Experts of a small language model.
Experts: 40 experts in each of 15 layers, 64 SwiGLU neurons an expert, 4 picks a token, a softmax router.
Below are experts of layer 2 (counted from 0) of a mixture-of-experts language model. Rows are named router (the router's row for the expert), gate (a neuron's input weights, with its number), up (a neuron's input weights, with its number) and show model dimensions 56-111. Each number is 128 + 32 x the weight over its row's rms, rounded and kept within 0 to 255. Numbers have three digits each.
After each expert's rows: a language model's description of what the expert responds to. This comes from a sample of Wikipedia text that the model never trained on.

# expert 37
router:111078098097142100101103117094122147161151131082203149176118123113147134090144166132117117138112119035107190132121162163102082118123132121084159100154114124099145164120
gate0:187105114124170180083163117154101116180174122170154100085060139148144148103100158130141154136141152108089134154091134124114080104122163148046175099091175144145101074184
up0:125132192134192142106197188122147146180123120212117140190136089136111148155081087160116156116171165120077172155121127100180119200133134107147065068083070142136133142141
gate1:147114149128162167142165127056149108079095111149118124105135123072079169083089146141058105110103126118112131173146142130072151158197081083146097099161149130170147149165
up1:124114165090084106144155160184147049154154131108040142150090126147158109128124144148197146101177135117071100091138089099193134098112176119090205144090107153157123123142
gate2:155111137117157153127133136161160128121158132165103131112147151095084178071111095177098137138115181108118058163128119166151052148182103095115102196125106206097115086109
up2:106111115112170108119108085134207133123064116126149126069077139162128123125136134116118136100137127149097113146157162147138126105149133156137129176100136099119111134126
gate3:099169076121138141089132061082113100108193120113146086137146109093136153076127102166210104087138101125143101103147148140132154110162126161125128120174086117085107106111
up3:153097147150113116113135062141098155121130134072087135101148149151108143170136061113060116109177083109042123131106123156079164139130106146153166229170184182191106096130
gate4:107116204134188186090137168149156093118132167105165103067139091170116135133131117144134147097099088112191107125150117101127155141125106112144160088128062184088108150107
up4:131082128130137124131113118133147162191159109120112198133144159125176128102094111141060176076091107097158100125134169141159111088154180156086204150130153068125128141136
gate5:115126153134154202101173132096154090048171131167091129070092069100120212101096113118151097071115077091127184108165161137112113139164133130101160174169123187157093119099
up5:123173129130133090174106154197131164082141135094110145143124108123162131124100180149083124155067098107165125147080137180186074070080143177146106099103111081090122088164
gate6:106098109098078169183153112122189088164163119096122130117150106096112128091130103140111096069078088123097138122089144164132145089104159166117115125172092142175159106185
up6:158123150104126112136139114209122120136202131106113156146106135055102110084195112130094144116148100128133126210156134163067123127113108139110064175143165168145109079162
gate7:062093137111156171107136170124109164054070133196128108091150105100155136115169159167132162135184094122142074110085162094145142086114173182081126123204128039117119055107
up7:114110150161105056132174091184167192127171137148132095108167103134161169103107123223167124188076101092141188096114102132142130118112132161130150114193152114147096137073
It responds to: The and mid-word pieces

# expert 30
router:130103099115114176060171154085107112156164075150162117122133111119142167184144102149090095159142105133161181102092173155078179155141112091118149162124112083169165180071
gate0:136152154123084138102126088104112097121062144161088147078184098133109145105106144178101152136094106102122138218113160089114108156065070130110087097163122175134138113133
up0:142152165163140178073125206088064087110133156050126138113148142112157184082121135165120085089091160125120153128157113115159133114080089088073106094125089085180118106137
gate1:093155089083082061172144117173092077109120130121072090123103052181155102150132097156115098105122102109132100083110175139112138086113074190118162106121117150185092149126
up1:135140174133132138131140136138097140090149142056140119175099126135104106132105168157173168162155131108100091118102082133119098114123183176129157158126103157152179111187
gate2:097164145112122118188142136094104102132139096176086180114150066066102094147107127179126113120128065159107059155084116134109084159126112091109159150128097158120151122130
up2:145156152173158128230129068123167100103120106155180133121077133172138155091205139147125185095127092110118113108139173089174120099192145146100136158185123118087112117163
gate3:158129110133111182125113113127138150125117185132037134086091132091060147115137086176091176115134135135110140132178085099103124091147109135110056143182162133152085077151
up3:136097146118114181123109061084100184172158149140139112094156108144157109138056110107083150083134140138070161076143125128134094151118134028101114161153131141067155162175
gate4:170176189117157136098105120099173105135117138171068157155128136135097148096113135186114089085106122050182140137117115138129091146081150157083113124135143175133109161132
up4:108166114187159153109141167095160075130057136129216148158115116122162128129111097116172056096147112140142132093119139149126118130180111137099148034132139150145174134123
gate5:127137159117135099149109121137160115112152164145152163165086113126130118103120134121137094164098156100104108128117126107058046156137142161112073166178151155104142058099
up5:167114137126107117154174133058126112101177113167089135091141108125198118149146101149140145155125080111173152142113091190081152064178109151120169100138178106110148153135
gate6:119163091149085160124143158103103119150196096174141162104068151167088156159151119171164088160105121132143139130147162147140115099056103128081137097127151160125172158119
up6:158122161104138110125121107139167160155130207112210096094083080146114162143081171137092194115162160104123145115111149131082155149185140155156092154171146150125137100131
gate7:090118153112097183120153148136138113141130126133126117120159140127126107142131127112127141112168076183134130124164142120147112179124068186132185163181142138127105118099
up7:104099154174082162148165126116154118135126106100123074112136117075134098139143135088075170141152085141135084135098124154148112129128050058148137154113135114170092098087
It responds to: Infobox field names

# expert 12
router:123167134161150129170068124119140106137245143094107153127075170098112123162123061136194164139074119164140094132184059126090143141111162165097163147121081117090180150135
gate0:148122077145114161119117162075176070121131130143086185106160094105060137118097175159101136041097102079139138173171107134120088088102106126053154140149134189108143128123
up0:132134178164127163110077113158092114089191113095137108112125137071122113130169107161109128072093099198171128069105083144106165208153130064135108174156096130132078123145
gate1:123116115130113150151134186128076145153143118158187160099116089143138140066118168107144067129145076089145188108190122171152169141101122144150153110100185158120080175045
up1:100083123143142153142078082161096198153163095114146112136081127085154147068145119147097100133089124164139126095091170138126113163123161141111107120160141078119099132144
gate2:139142130137147102107118132143150125107099171144058112115132102116136118045106115175124131096096055089111110168138149119122130114120124182131089116141130213139102122130
up2:156116114131153172118109093163147093064184075118124132160125144152103143099160132117128118099172098133146144132119101223114132200151171106136133170116112108142161092174
gate3:121155166091075183137121080179118069160125092169104150133138140163102113112107167166026162115145170135167147088194125127125184109108084106139127072137179171100077100105
up3:082140117111147100106134167100105097107160130082045084097153156131137110095142108098084106113086166067124101134079149126100148109143136178091075086152173195087165135095
gate4:130103110124128140122162121124144106107131173167063142095147085136108137072122141108105176094072106102127139107167169139160066121142158140100161181137115200132102167091
up4:125143155108128184104173170115160144154151153122116124151156190133122149088152153130184162149111104103122142128059161077133106149179120088096078114128127130122138119102
gate5:137180066115085089133157126116148112107123170150141128095184115139107156092097153134125061146139127150127178128117107139105181094158063171075131114088159176176129128107
up5:096144062154120101175083178082123076143078088175133165053130162080128102138114141123142120133055146132127083125110151111151131141138163130070089106126134140167126105125
gate6:108164118101085159140162169116186101134120155147124164155072123084153154123139141106151089188104133142135104132139128150148079156140084133147080072175135116135092147152
up6:131084142141146153111129077130098141053199118126097090148118070164081060115085155118138137148141157155174166144119184120157135204095121093183146087151111138183101137134
gate7:159154104087138157088132154111126109166170172149133123069116074062107182064121129182102152079088113119089099183109128130123061080135139161101163088114108160129121126102
up7:145118189139103168069141121104129133080076093133178156109157157120147066156118103078146133093090129167162085189123111117119158142213100124112079142116136127133084126154
It responds to: Commas and cell pipes

# expert 32
router:138134095106129118161166128133154168115132125139146158110142130090131160141146154158101114088130191171130152081113101128140144152116144152145177121077075042193155106129
gate0:102130137163124078140124085140131112116130177194112120128180104118164125109139132185113207091143104108081162121134092186182110180192136127087121112206119134133144120119
up0:136126086103143171119094128140097121091136136128138107100170128053130123108082106096150036061113053161140150121144138097165172157138142116136162106147146055110158089110
gate1:153109174101098103118141196082098099161092150134105111092116116186120161123154150134142095098128069105163143152185121117104180158134099068112142145102066130139079137082
up1:174146179124108140145136110089104119143126114152091137129145131133122062116169154125123095114161141148110176173183115128155151183143192101126113147115067078140183072108
gate2:100117092125173108114102176095130098051067167133091110136090112129062169098121137116146117108100120167102110120164116142129055147108128134075129110096095176121090132100
up2:114129137124156116148157149126104147136180159121152088181122142117172052134088058061109080156161158124129155144120134096162131088151131066164083101120095096105143138084
gate3:149140048157122150129088148160141084108160114171100116165127185115066134137068090129080113168125150130111117137115101136149095139120077079147139140135118148081110087184
up3:149128112129077174149101121091202130141108103136089149160163168167194133136097114134143081062104113138185169131159131146108143113093126130106086153145093111115087139141
gate4:095169078094156116105065090127196085129152113194149110073169110152140117124211159102099171071142066169137117095084131141090116149121081140108142122184114141130188123169
up4:149133119125095157171117130115104140107103106167083119078110130127140161134118077075135166081126073103160190149102123161089118147101153138123112173103088139144070111102
gate5:116191149123151144139092143111119117083127198125131119108194103117084152159112186149151134059057111150122126152120191087103113144162172147063088189176113175083088109123
up5:133171065140159133129148129141131157126133137128139098097158151137093101135182181105112149148164120090135122124129078164174170086160092127142068139151123085092164179140
gate6:107142143098114137166095115132207115121080132136099121083080095073124125158106113186095111099148135095123130125149079089181073098198115141125077125118067146111150109099
up6:108066152103134103143189165189142162093230122214157147158137102132141196199120117147108169110167158102113130175144165130124140181101112105152078129135110101106107104141
gate7:100187101149111115144130136101098177165158172113044116105125148089101168090152130168171112114121094093125087193081175119184047145169164119089123134143103138105161100139
up7:139190112071160148125161138171144124140199132132180172189114114140187131128035154129207130133121116150205144100121109124083105048105133158167109067097121156139139178085
It responds to: Word endings, list numbers

# expert 4
router:089121114152116106087182185089058104186071097161140093108144115112145074143132049125116179116095159148146050132198107127114143098085133143144141149095169078137127126094
gate0:134198135082150101112145121142152148096172147212131103119100084108112139042137149161137073114065145074088135112158134105113065120126049150075080074148100167087138114144
up0:086140060127102128092128149160137100090153101138144106078074092150176132080164108138212114109125145159104110131089159119083085150108136176112083068110099118125111087109
gate1:127123122051188140142157137165140125110135117155065128124147091138075153129122133154083132091114081169093075085145069126115173167161105139118114120165073147089150070109
up1:161089178137158130108135095169122099096112069122134105146078154147109152112131106126127165166122116131115149135092066097121142155131095143150153120082142107088146103167
gate2:183115128173091105124138101101182110149119158121118101141123116101177158074069125176101109127125151098138096166117153091154091137098130151088116140206139135114101092163
up2:138139117151082147114146164193048125176131145126080091103139104103069155122117071123131086128115116171185103138125123126155124185156119126112033127195120098145072121117
gate3:085206178097109089090066113151121157148107205140054137128111135078092141080160141136156112139090150127131151135141190099126080137135058162121116053199131162117144085136
up3:156149129138202121223170128122099065130126115107109172153099175141188121086121172113149124135073108109110147147139194115176083144121177160130191138080135113109160155156
gate4:134142150093126140112144080112113073121134186161077090090089127139155153114082149137097100104066081055135113144067169125103046170113105132094123138155087144094121157135
up4:127156092156146098105201105175126112116137127160076106124126094166099079149129169113085116167135097148110155085110139182066076179142175147110133102135120106129125149109
gate5:172160107101132180151085120149177122168127167137142144099066093112110161111118095208119116105043064115127148092156137085137072129097094211128153086123110211088122164136
up5:105123120140140153157171131140083155100114119158111210121099147141124126132152166093148153196143196175155089145101148168154166173102110087134096168162122083128161158163
gate6:089136132135176112128162184152155075122132107128126141133179200107086120064119118143115113141106108130115112120127191120139126086132117178147157138138106172123124133112
up6:138122191145124199125135110082122096133062123104138140148096084174109114104161145143088173065137101130156098096082065164097130137094124117109122183103144148150155159059
gate7:147186163119095123147115129136190103105156229192094167093146094108118106065120116155145074118075134112126110165121124107100078127081098179111114100136088178152170116115
up7:139123129106133136159156135125134101128154146132102176146129093108109150148115091173122107105126081139126154153172159085100091132133089162163101118160141128135165102137
It responds to: Infobox list bullets

# expert 19
router:091139155136097107123135132119071094147176133115140138120145175100110068114158163104153142144143089189144106139170102176065173127119118111109111114042137135204153149109
gate0:148124116088115172162173130130155150144168151166104138066126133075115117061139090189129126057054107116116135124097192152131105162138177154085152127163114163087058093132
up0:143148144146134125128154121075104160103138146114107111150096179112174094155130201099104089132092095101128077156131182119184089181089187111123137124136138120101139174142
gate1:099108088087129164162142197135149104123134181143115123061105102150126164075134138105111096086074131120163144134132120173127155136131157167109165102178043149162095103149
up1:135144171136112165126111157086126138180112115123128148146133195195105097169091098133131114108085117095153125135078131149136177068116142130164137139099135107105112096137
gate2:137195136089139230132131142097159130095176162132107110156102127069115128094104078169128119124054127162072168151131133082181049078143109178105139167129090151098113057127
up2:096127142107115062154170117125142164086118113157193071139073148153145085088124187076135109143134110134101133132104175166146064087140118124144144127049134178117117142114
gate3:131163061119105147122180124117119147094161153145102139105120081075072144073123126210159110075106125126155074131164186133130119102135149166063120089131137162160095124116
up3:126149160170105162135196077130114067059125098128117145121148148141110109114123132215109158117154116144139150093080154181097149123166155183114140141056134145168123109169
gate4:113092076140159127122092169015089149170096155071133093134083103137082095126140119126174147123132103116140172104148140145146095106168119128124162107135067096158183150120
up4:163111125146127097134145090129160101113117101136164135129077135156116105108091237129117144146074147125080137154085110090116090111095100117100117162152139151130121141154
gate5:135150154094131170157129138128135119141131116114094122115168125120097130088074133169123116086069131087142120124157139092178113141088126119094096141145107174079097173096
up5:064138177123105142138185147173113190113098108108115108159194159037232043167120079135118159137085144093117114121165157109108116153072171111209127081139123167109180102116
gate6:111092089106143186075164132129118158078143198118100115174093121065138160088138100139141167149081097176173125118124121094132094131118109137087148081115127171129072106163
up6:134157109115166103079133156112139106118100055159123154148097105063169141124094151173102097127112145151123122084143150145107072154142078137151184133116094143124107066149
gate7:142125121111091138138180110096091129163095156154103097124169069150059139067059137143125075100112135147129138116127161129159116141042087190133139096150142189151093128086
up7:112122106101087191073129158139111137098047081164139091130204146198103157155166194096148114095169166117165139123101099114136149144149115101149151080162147052135179128120
It responds to: Sentence-final periods

# expert 22
router:112172162159096085166129141127148147147160088141112100135090122123151132122102115127100122141181106100131054157123170109124139130133104170115134184152131121135153176069
gate0:078160118129154154099142157125115111162143165161179150128058080123078172087126162168149148141103088089165138139113123135106087204108109167078126114129103170144069131085
up0:118122146156172086146121128147169150104132166136144187131106131103122116074154090083180191172175125134104163117088171190110104131147110124152147162117099148154113165094
gate1:112069145077142099152096125147077077131127179130113118101142080071137149129104116141127129056135114122132115102116138088133109110064093140072110082149102192152125102113
up1:124143194133132112139080132111130147135104133136208148176106104139157120212094092073142114112186183093111095097104081066136147108086170100104156071131114098151160094122
gate2:120131136093121127181185150183139127112102145120105080152122089123110163152152132121102113117078138182124093115145154104125107185155068149123146103160105184130142124117
up2:150105140178124193153178163096121109109132131145120117104108186151114199078143109153128088097159078133142149132213139140074181105036138132094117136135104168110135118142
gate3:095083146128189156121119131098106085075158213178074070108149103130045139142146112144096105130072098131119172082156121139130102149120081177067175121116066190114123102175
up3:200090096119139130079116149145103166165072120147215119122137091110149158127115092124113132096131162133120147157098140078175115121114114126111139141121164109172169102147
gate4:095118117121152109149174138152114163138164166148134145116139094074114174081092065103129078099097131152168136095136162158106114137130090138076086149169060158173072085071
up4:134143115147103164103192106129097119139164156177163160063094075128144151150108172102157120107163150076154171161167115177103161150175130092144132131132137125140136121131
gate5:165129115162103105084161164082095114142133177122112132099202076122089113134146072098117141080101123208149127080102134090113079135117126184183080173163082136155161206090
up5:163151133108125085120155097184088129104157127155124169076127103153114102154131151143102153120144085176137148123141142153101183101139140144140119138120146098143117137139
gate6:098167111135072192092137143163121072162146187141121076105153089076089134129153090199114175095118100148137093105164153113116155118103151183073101163112082164088079103160
up6:123155073136137138133082146146104130155149102128212115073121062125138072150196098130117099090153164106125095130147151114058121076068107146182092143130109138118168102075
gate7:108097144080126154157172155125127097062116144122137137114101086122128135078159078171102073115130156170193151142123155126100127167114126137109159162125067162081089100117
up7:148160077100121163122087144120109182154158135144094112156115114080156089145199154142122186102141136111115124175113147125122162143115059178121152169101145151145082128138
It responds to: Content-word beginnings

# expert 31
router:168078101068156096091167096079168151126097107118153163098131086199164142098112160092124133132158133144146154106111172085098146086135095099086113118146119137120095165164
gate0:123119150094127139101180151147138099086138123113123063134106062108136170089156077136152174062069113125167139119125149101110126131097071111138092174136117130126089136103
up0:136070163120129073130145174126115129142134116083117141150190073059198065090191036141132159171153090079124093075150097155120125178112108116138113144123165100166107113093
gate1:182133144118168093145216189120130110149091160137104132134129073084129136120136124191132091114157132056137125163079115182129130138174139152088115104168115144137123117062
up1:073107104150166090091207146108159113146071171124153076146115058124208108158127123138151154139147162050130160162058138173164099113198136148159073109061084127151168145068
gate2:076125130078116111102104134167116136134212164137108159126115077083120120106129123167126067119101118113126125100142117133083142138121097141107152103114037135097088172096
up2:078101127146109117156097175110159152127126113151142134147123126138166126160106135170137141157127058134096155135116157131109097138076076141138164099135132182125151154193
gate3:102134108092179126190117116188131120107128126152117099174139084086094213119083164111140114048101113116101111124080161120157106140157100136139067172144111130082150134095
up3:129141146127135128144070136102123139145129132095136169154052107174076093152122153145133121169133143112144143131162167167082152123180131145102153105134144136116125125112
gate4:079142119153147160132134110131136187135144137171156150113135111123118168116151129161128151093124101124116167189123087104136129118147156147037140141156164180137095159134
up4:143116122133101149162141218085131080128142111099137084177067167137103089107111104154105079114128056123094086095141147134120143158111084130132134175112125118141165105119
gate5:147098124093141128140136106146101104065186160194124079128102134121101133126143138212115072124112120122145114152140171134139141100122141091103095095217123190160122104173
up5:096120160105111114156133111128109181102118127139097142131181134134091105101115081134099126125133122058106158157129107088120093128029112133122115070087159103144116161133
gate6:087181147169161206194176082119167078109146101117122128169135135073099139120169114101172141123141098139105163119156149125188096133124211160165138078165143121081087185157
up6:143114109121052164157107161125137127180078130108100090156155128147106149115167098146128129109139125093139168106163170127128116109151135144109144120133148161107109112086
gate7:110156149178174157127157103147108136162129111097202077124157161132064200019150073105111091143103123071143167135134200159127093145161107147113080078119145155089046103116
up7:138086148132114173111128155091155119123131127164090094198108119163153101110080106085105172133107113099118150125108148090119136163147117133090067146125081110106150061153
It responds to: Articles and table numbers

# expert 15
router:107102165194126079101127098071154157122094067170141166191189160116151081133126134123112158147147123124071093167113126091150083112115147110135137109108136104114169109134
gate0:120124128078119133154153135197098128072182156135131113165151081082053117090116108155131150085070061075112138082148186180115119109143129172134163121176080143147077106099
up0:148187154119106115165175077070142128083098184090080148113138166139079103129039087125169059108098163096127164159124160157079157134094145206137134115076115144120126129092
gate1:122120093038134125088208152140131122151143127113139090084100094097085185092120104157131072118083082117120149158107091170148106162150126184101097145172093118132116127104
up1:124175057157101139166150164151083097129125120058087133105141103053144158155100088095126080140094176179170141141129154129130116050105102143117083160091159144170106106075
gate2:156103149089117162157122174148153074130166169133156105124087106049130129153098128198127106115102072117178202174128163113125093169044169150110140096204049124077109105108
up2:087105153101056079097149147178179127122139140093178116181125157098156091081144130168152138149150172115138146089115148171087210151097143143141118104131155197112111140131
gate3:131161095083110151103091138143131090158159144128116139113098110103101136071130094100066066116109128102140123138182112129150115112147086150083129122180073193124071104128
up3:181112170192162153159162137065118134088180125130117146114109136129141101144082144143211135174132106129123136097173112151093145140138126100153110077086137099130171138168
gate4:153129154046154202136119146135162125127138170129135140105132084126137184109132117158125090138123131057143118091123168157165129094174133131070086116212108142113107120131
up4:163123113130117163139153112085081097077097107115123171133131106164137102175096092146154117145126189142160143118147186132131100145154137179065102120118142157197111133138
gate5:136155151130196171099127140150110108123221213144166137082089097128098167118115117183129130105108078122185188120126128178205142140130164180122179101163081201137147166114
up5:084115115144168154119141134122130137068097115084131121141152132193101116095146207126104180086117102149190130183154108127163149096148125146165158129144145083088121121116
gate6:094147117094154186181134160149174075145137170126090099076109157083050139097134120091104098045114116105182149087172158199096081156082110156125148137151089158136094131124
up6:132120167106147140215173088121117062093196121089136109158087097142164107125147143180115131088135161145147151179186115131119156103121102089099122127125127101054097144123
gate7:064158113100133139157141117099131105102143153107130101106113100112118182140118162163152097132088096096144139149108134141096089080116167148062166124141029180123113153111
up7:148104164126150123112143132088172145129044126130176148120092098106137118073083150118080140156122074106093165154144144090138117126130138089140174132139131158177143171127
It responds to: Name-initial pieces

# expert 33
router:094142161128203153095114122145112134135167150120128181127110087118077067105134128122135150140098095173102194152145136128110134126095139147110186108094022151100086154126
gate0:141133106117139152092182139113151164116126157159101142155111142093103112126148064148122072148119158102125143125122161186150125133119141177100134121146103156119083095101
up0:086121127109098101125105096106119209056194151163090134106102092129126100121176201168094115113099095212150097119100168132121140135111109160077106134143108188127121133117
gate1:176162082114152164120112126189133113163092143181137127126132143087128183080137108118154085081133097098094134118125133151108116128138122192137100126171153212124060140133
up1:121128108120133118171117104072124129081172140138112102100137085162113147131098132179094129098104168106159061127123184130150085091167123142112110186108084124152151139197
gate2:083125062102150153099147176102135123093084101228101109093137100136117129122115100105166104141089155047126169123177210138128151155095062149082073158163127150122127136087
up2:117154047146109161118116158113085151120142057120184184137117086057153116061143159167104126094129148130151134102130132082152067156116045071080139109121123115104148138143
gate3:119122127170107149158160119141139109091151153153072055119130146106125132112122124128090098124151000128195156120081144114168157101193071190087119127132124112101099093148
up3:136156181113089134113062134174126122121094121110141152132186107119035119151144096102086121095177153104110138090140091160140126117173123092094152169143121129096109177085
gate4:094114096128125142146164128168139129112143126133151116141122158079090144090098132195185137056105081127118135110118132153192147095113065150074093109179182216088082101128
up4:131182111082058101144194167166140108126139071113178084106133101097162122138205121126098062110101155099113138123103155096112102115149136133064165107139174135194097130189
gate5:142154117135117112126137092125110094159142101173085094117135136108107155134110141125136055104097092116158085135113145154121106171156145113083081090131097120164112135111
up5:112113201156142119073108142108065151194134173138113168179122117125190091137149110138206094142147106091156118148136165148174159133143165142083176124108140112119084106100
gate6:148178133102143113157142132090166124059104165161085112126085105066116170113180090149163135086116095103117138110157130195118145126188128185127134086162103191120120149117
up6:077144089159154112121112137098127094169054104107111093147133103156189104126070165086122160084156109152107128122162122107158077110127137143139218127178115054101170060158
gate7:114105096155104146111156126108094111091135161185104111137106117153098149123082140137137101083132123117102127110097108158125149154132124184069080191152100143082172142108
up7:145141068103139133149188201150080111165062169151138165139157110103124119145072085121143159183168105076137143100150160131118109140127063128176101139168076148139120147129
It responds to: Word endings, closing parens

# expert 10
router:137110157067152084113131137122144123141117125122121133089103072104087147104116048130130101125212132126101088076109053053117127131105110178099123148148093130134107133129
gate0:131065118140177168109146167175158145128161096191071141068159109160049105091168085122142131085142076111151106139163183125123140180181145132136168129086130164121156103139
up0:180156192120090053113151145108128060152173099152192167189160123195114103137127133174145142123119152164123170130130075190106130121164125099117160094131085086142104147136
gate1:126138065183110099114135116242092098117117113116131119164075156146124101144044097122154130096032163116159146125162221128114100158141116121149206109166170167110111085103
up1:113133151137129132102122179158117118072131147120055108129177104108043135131103178139091105107115105105165081146124108112196217105157059150157129144143117135160195118126
gate2:145162163124183129132115152147104102135123207160091094128109101127059142072113133180158129078140070127154146152094161094106109156111118099104114141177127204117106122119
up2:146091129157122183085136114122100084099152130077124113092124139142125163080095148121054185132149154088136120118097086127161139136116194104128123087120116136109163121102
gate3:127135123093127090110136128101182113078117188185100103139074100094124118105138150121113118114112137152108175200120140080150137101150127119130104108119153154075146122149
up3:116096077087085115096101094149208137105102140162105138152041161151147164166077145122157145149106128166142131096116178116144091138183132132093101215087121129159214093139
gate4:131100081084150157149111175148136139118115147207090142197099104093067131153131158106169116134093103179129142096131134123135067196133137161078126079137097122129141139083
up4:093057165126116126087188092185114126143168115179129067092141114164156093080109115125080137135124200035097167133174155179108140162177073112120113086110193133123211143055
gate5:127121122102106114205074090146145105096200170173100079132066077113132127083160111110097123119112089149103123125121158129111060111133109173138114106098112122115083090171
up5:149128129115148088141115112147145121170167100120081068125093146178113138097176136128121145189126117167085137121079124107132099130106121118128147077108135093142117132177
gate6:188171092132106091139143134121142119099153083080106075086087094188085165092087130148085118167083132132100140105084140174098096174146173159199104160133139175134119116136
up6:136159105130119142136137160158125219161159138135131120118142126102127070148155135114117148153121192159138144123101169134099125183109095110151145138122161128113056090095
gate7:102148138161104128096089069130052183125085134164125142137161103137108088072138126120141173092120066177147105146128116094188107081153103085086150112162151070104176125041
up7:170102109080160075118134170154143102138099134073145139111161172191172135112111124146098067156128143155105150119140130168111129117162113197144116046061129110129156135109
It responds to: Coordinate separators, commas

# expert 3
router:154177112113173096154042134067123193174145103082110162153117131110132147104105208149130089151122099127133116138102129104148147050114147180143080105142093105144103145110
gate0:141119122120083080137109141104150147134095122100126135142135125085115108072106122138142155080122120150054077153093130089117118123079142092144135051177117133097124138134
up0:094071181141135124128150076153156148136074108131056168137175134104177100167133114084090131113152133155100111146094190089171127122155090120155207183161123119076131147129
gate1:100127117177121136100166119157174106137170186162130086122092112073100188064114106164141139105139144134133176139151141135154086121104170157094142073132106174090176142168
up1:149101138105142101111137156111109137183178191171138059091094124160088160125213167139087156117098071147114144139094125122111128124163157156169106078138103110090116166225
gate2:125136122124120119091106155125143141118168142155131089095164096096085127111119111174106183108134055187126103093081133108142154078069103162141148148162119152117090120130
up2:113107178145077109111151087105128156079137119143132090150079104105168088091081076110160127140115141107140138178109154163115133121131141096118114093149138104126168146126
gate3:129153140124079150123145151125124138090109204145121094150140124112129171065102108086155133111146076157130164130165166120202123118089112127077107127115073090166108168103
up3:130137110153160122176071148099173175107136086143125150147190138160115131129160166175102197093143134097152156103143102116087118135100173121110112100129096116075089143106
gate4:150061116054118121118129101122183158137111141194120141087117118156132098073161153149121061154064089153169159144121090129114096186132047105092106147137058206166104115136
up4:122161143172152091111133070114168077126144145106168194150118138087179042140119139192135166145166135084131094129172142082161208140118177112147142157176123183129154103126
gate5:154159179119134147085140117147171163107126125146132110082150126140113116130111132101094155116112157155181124039173129136160141163126119110116098102051105103172076108135
up5:115127128127139129082100055109181104142171130141107115108162099111105163160183150125148133073119142045099128104162170075153146115178163150125146139056104162146142166209
gate6:173138077110131136130151084113106161134139203165102111141118133078167102093101111139136091157142163157116151109084123097191133128119138138122118157140125150120105159129
up6:114135092139164108159164144128161085134134140126100134159147122128173115133157136137139148088157149105109146171162136112160123187177138119108117170126138147178134135189
gate7:136095089123192138088158116168084095151162153179117120164131139075119149092107119131100148109151097150161097187137168161063136129092102220071247148175139141117131150158
up7:118143140122154141088096104122149141183178135101153138175097182169130057108161138076068140148150105127132139147129094141117060130158176113134146128166113104152129117098
It responds to: Structural markup tokens

# expert 2
router:074109143138100182139173192107167105139147101134139105122093074115109127175094076109100101146137062162156108108084086128114173151114105087142162192189070131170167141128
gate0:102147158165177096134176112179115148129156188183098167082132141101105129103109123148074133110076045112180138090090172091089096164155094178097154074186108151111095104148
up0:103073164131081134163145150154122154110157136139114081140126158109122182117117125159115119075126151126084102120143168136135122135121116113088145135130132121098081145101
gate1:090132089161139108138156064169150127109085177169066148144098200138110155117164145145112092135142078189116115150133164132160131088109158179090116136126052147079145102154
up1:086115134139197136127124178114133103139124102126187089106096113170162127134161096110115132148165194193165126081142040126158114124101104121105162133164160086214204102140
gate2:092155104121121152160139188201155062190110123114087129114127177103173134097092138149087099137130114107139115104162104085122154124135070136075135069175116154111118152062
up2:134134143153131097102083179099166144166166156173150148094167128106091146160095183158082087084142134075089092130180121090078094100165143167117124149122092187119176134120
gate3:106093152129128207147158146084118124113073142134041132115103126104121188132130081220112104120145064147150068171139073124139151127118142155160123143128052114134121143114
up3:135137125166155209145117130116125109083105113114105133106087087117116114158150127135101143155170103178149101130133095185157166124118157160122140176104120092140137075103
gate4:173172081072106103138149204156114091110142152144117182161099110141099168122141167179119087109082038163117121117072154150157142150159126163125118130189094169056144107111
up4:112069145156098122052118093117147144118104131115105091112147114156105165136145139135100134134125191120104075095144143155124137069145165159117131107125132071141125070142
gate5:139141137122159194146130185145130061159095127168059165139167084088109104078081144144095123137118092138113120134087131152129074109113130157089156120139050152151139075109
up5:131127106115092120091109133133157167138149166071122134129099161129153176125135147122069131079126122138141182089172101115147141128106148085155147130097142157105076140211
gate6:124199161125103146151142137193143188145103141134074131167187146114096124084097102173122128086120068098158104139157114139123108143164123164083108089151117193086115101142
up6:083110127065175147136163205060075176163095143155135128134094160103079079150116152155087158101214106160061049125119149101167196083175103126171138105088097130129164143209
gate7:153120134135179162050108110129128064132186158200101148117086114115107096137118139117146115099161124120141094105121134140164163098154152102064112153184049103149167117133
up7:121136155119144132125072139096110140133152136095123125187184195114095159085124146135226137146119072078062083182151122126143091125088080162157157125093141135132141149115
It responds to: Line-start list dashes